{
  "num_hidden_layers": 12,
  "hidden_size": 192,
  "n_experts": 12,
  "d_expert": 96,
  "router_score": "sigmoid",
  "normalize_top_k": false,
  "routed_scale": 1.0,
  "balance_bias": true,
  "init_std_router": 0.0113,
  "norm_eps": 1e-07,
  "optimizer": "muon_variant",
  "max_grad_norm": 2.0,
  "batch_tokens": 65536,
  "dataset": "wikipedia_en"
}
Below are experts of layer 8 (counted from 0) of a mixture-of-experts language model. Rows are named router (the router's row for the expert), gate (a neuron's input weights, with its number), up (a neuron's input weights, with its number), down (a neuron's output weights, with its number) and show model dimensions 0-95. Each number is 128 + 32 x the weight over its row's rms, rounded and kept within 0 to 255. Numbers have three digits each.
Before each expert's rows: a language model's description of what the expert responds to. This comes from a sample of Wikipedia text that the model never trained on.

# expert 8
What it handles: Inner name pieces. Second piece of personal names and words after an initial capital letter, such as R-h-ode, H-i-romi, Sam, Jim, H-ur-ricane.
router:126157137097117054160141111112134128166161084164092137114078117143167129087175165154120137101117132102139168118103098130152117074123145192134097132123138073101221109137080147081157142172103099128134079088148093134119128153166192113161139149136092123102096094174167142142129132159123144120
gate0:123117170097129101107169150120095132153099127128097112148135096112135189086203152130136150121085095120159157141132170147178132096095090186152098135123122073152114122138162134085203135085150126135130097124086134080057194123101094232157109136134117104152152127057128142161105138140137161154
up0:160140122088040103147090090150118155096159168130129120093141121144109148145094087180128094115153092145150121107121158144103122104120088141121157178099079073128108118115123139195181128147144080101167171131083143128101122129105124104192113117173098139069179097171073163126118099119154120133
down0:090173133123169082134117158069134140169161158104164131178093082136142129082071150168112129137127140122143130175123173114154178113090154140160152112127139119168088137101146137136112163117116159099146146094184146103128145119147120172130121125120127128101135189077147112090172097117084092124
gate1:131088157122109083154143207139099103168108093162132133060108164133183107153111150124104094123120100142140132119131160146119136139213118099154131186157090106145120091167137104150143066123106088141100106136104121147070164163123103119141067115153140147138113152163082079132159117173184133150
up1:174127141132101117149151116171091147062125096137148212103145139136113154109082173107112058155145139120121096068126147142147133142130123143186135124129094143156151171162160112164151080167126061129213077213123147099129159109117140146165202121114091122130123120161071173107081160082163116074
down1:108129116104080128108205109133132160095149137119105137144130139165175121070103107130093137122147183103083134078129118100116164103088132156104066165101132080115069132144140143125126106106143157158149151134147132112072148097098132134171125104145112136192076086097053096064138099071202099086
gate2:115127169124144122150081152124215205103152137127134173162117094134108110163147123101139086092140126180124121143112164116126164124169090153075154114124179118105150080123121141159194101160159121149207200132161117113103154086156205093158130136114094157129092112114100085100163206118139143152
up2:147152129159161170102141104122188131104115108130146157157069117110132133130096173104099083131192101111139165170125136124137120091148058195180122089100174084189124095116081096155135117054106106125119195117110095130116110146151126082103125118159210127127164175145120100137146082101122080138
down2:108148170141094204122162150144139061149081123125121105149074073132167118060163113050084152083157141134110100085153125080151122137099104126155170079081117159103136140131096187128095183153126114124121135099123133164129063117172128086187134113159160137110158133105103135148127138143165167127

# expert 4
What it handles: Capital-letter abbreviations. Uppercase letters and acronym pieces in codes, abbreviations and foreign names, often inside tables, such as HYG, KY, US, AB, SER.
router:103190113155147173082145180116118109119115075138128119177192160090147155148158107131132148081187121095140107142108191171110114092164101136187087136094119123118160068104095159160157102179136099111123126139144096103143103179124182070141095133116170094091116089209118114122118131057121099160
gate0:145136116180155162119092131148089114144181134146100168216092145170117145164143167113098139198117161087098101163113101135115197063107149193170123106134114090177125165066123213177104150114092114170192125158180118158156118144109106090124123144162150130081079137171144069147124193087131100065
up0:199161135174115162123137177137116114071189111124130162154096141178128148076157107063202127154147126133130108117138097090111146132147148119122099136155080050070104071171118172113132100149101147118152107113130159120114113136137119020115110100102140093116135110097189087114164114066117103091
down0:101174115107151127054111160133084122135172174064154068115131121085113174158133155113103125113143137188161093124166186165103103198066153128148151147153185092117147141154137115132147122123098056133145156116110158116114126121184137130143075132170089150093103090160130059148124177128089048121
gate1:134163146095100103144113133127152143142050094170099155088176161091071137145131099140137170150155133145142075127127174115079131091101148213150105155079087151127086097144097061127133101123098154145165158135119076081149108116159178108176110162125129113104128139161136039146129119108090141099
up1:112081102122164157110167135127181099113122128134110127098102100086149066124118069172113145149130141149036099153107174114161149108151161066097143165114143110107096139173137172102139055094093088130141042113167121101049108113084134130196085128125155158122158157091063099135118124101158167122
down1:132101134109185146113136168119132157118135067091113152096154130135143117098173160161124121052104128084143124156122145120068092112133120095125174199122125114163085126084115144133152120108165099070104080118133110103149110124103147091167073088090223105062121122139199119125135112165079125150
gate2:115177124116145158182169112211099072111111118188187116181188135114131119124169076106132148122128117149146138136086158147145122166156106076162097112094115153170168075103150060172140108135106092129079130152121105127116182169132116164130181091133111162109185091073085145126118157174146115113
up2:146159173140115200120147154158113084140134143109102146124130165074141155150149091133075107097118127104099176138146143170111084091109086137097067095104105156182172090134115098082109126114130119133112104170142154104083099147140194128127142161153128109096161109098049151136121124103120176106
down2:145117188109137077133100091103111168154148128127160124167179141103181153147152157149109104172133105139134133142128103057146147107122089144165161173132111144136093146121123108072099093149133148035148143116118092142139130151128175133135162141086099103152166159069123101156166106075167143117

# expert 0
What it handles: Table numbers and units. Digits, decimal points, separators and units inside numeric tables and measurements, such as %, km, m, feet, minutes-seconds colons.
router:103139110118145120136109105129135121131141091145077089092121189130192110155146161118151108188147101149095167089093147126125184096161094130137061101143180175138122146121151174098179131133097136157097150121092196125126160145101058107131164203191086177133121148142157145207146147104124140126
gate8:070136078170163183170128154129151085125130143113151131126156177164113109175222149128083124206107137151112159077102158131140138063101095108097112081099089154117113094166137162108125123130163100151130110099142130144139159134172099121148144119140210130095159122190130107135116151112113085110
up8:190098127111127085157113174140072144148083114066156135120100092132066134088104179114094149098120095114166084154150160188083060193094086139144138134107102075146082141142086115187164088155147201117110129182149131146108129143139171173111077157105079153134072084100120102107176107097118119183
down8:127123145111105109113123146135124116090118127137132116068156145120132201073153088130138088079143107123131085114130117147135087099118089151145150103130139086158114088160084185127138166082162145103087138166099068169193106173116196128125137109168172119080090105104151106145097121175139145113
gate9:151158113151133096175163165116122133071164107149139171102152188111116115125094179183165108159147075159106097066116118128149140104121147167161113117117130160174115166075109158127140123125097100141178168117066159145095119130143128129172066160115144146194106141128145120163145136133138144086
up9:145112110105134042139131184125109148084162146147153124113127144156135117100096132198195103176125113154105091068151137128140150129167204115112105107106200143178140158087095129042093131150137153140131100138117160178126122142170100137142066167099064141176118147134144152168159124144126183086
down9:054142127111132132103136061138109090172116140101101129133182095122174152170095082175117165115137157107143106110093131129126166146140138134125152189132132131150147177142086164085150114098140191092132153178106175123059123118133153132123132102104133155158142104160169116176163151099112147116
gate10:144095073166082162153185145138095119161161119138113154161129145118193105125150180099123122181156154141107164099154136155203043144115056162143195135095159152111164125144092140113156134117158122076085114118148115202189108224174088091121171093143139140102192124147133186124163181120108089111
up10:176163202076129168041061104139116150123103161138147119136119080133100163140174111181097098094157100079092121163110153099094195103120181154100151149220131065133145120087110156068119108187112103151210092134088159095141146107111145159157157139102158085139045089106100091218113137126129139133
down10:119106147045140126133089101194159101116092151081097051123136175081134147127133117142101146083146105124148106097148125135043093152108165091137122119144128127106139114151112110104128130129107178192103160130105157180146165173121105100130170130077112134113121123161137110092190148126130156069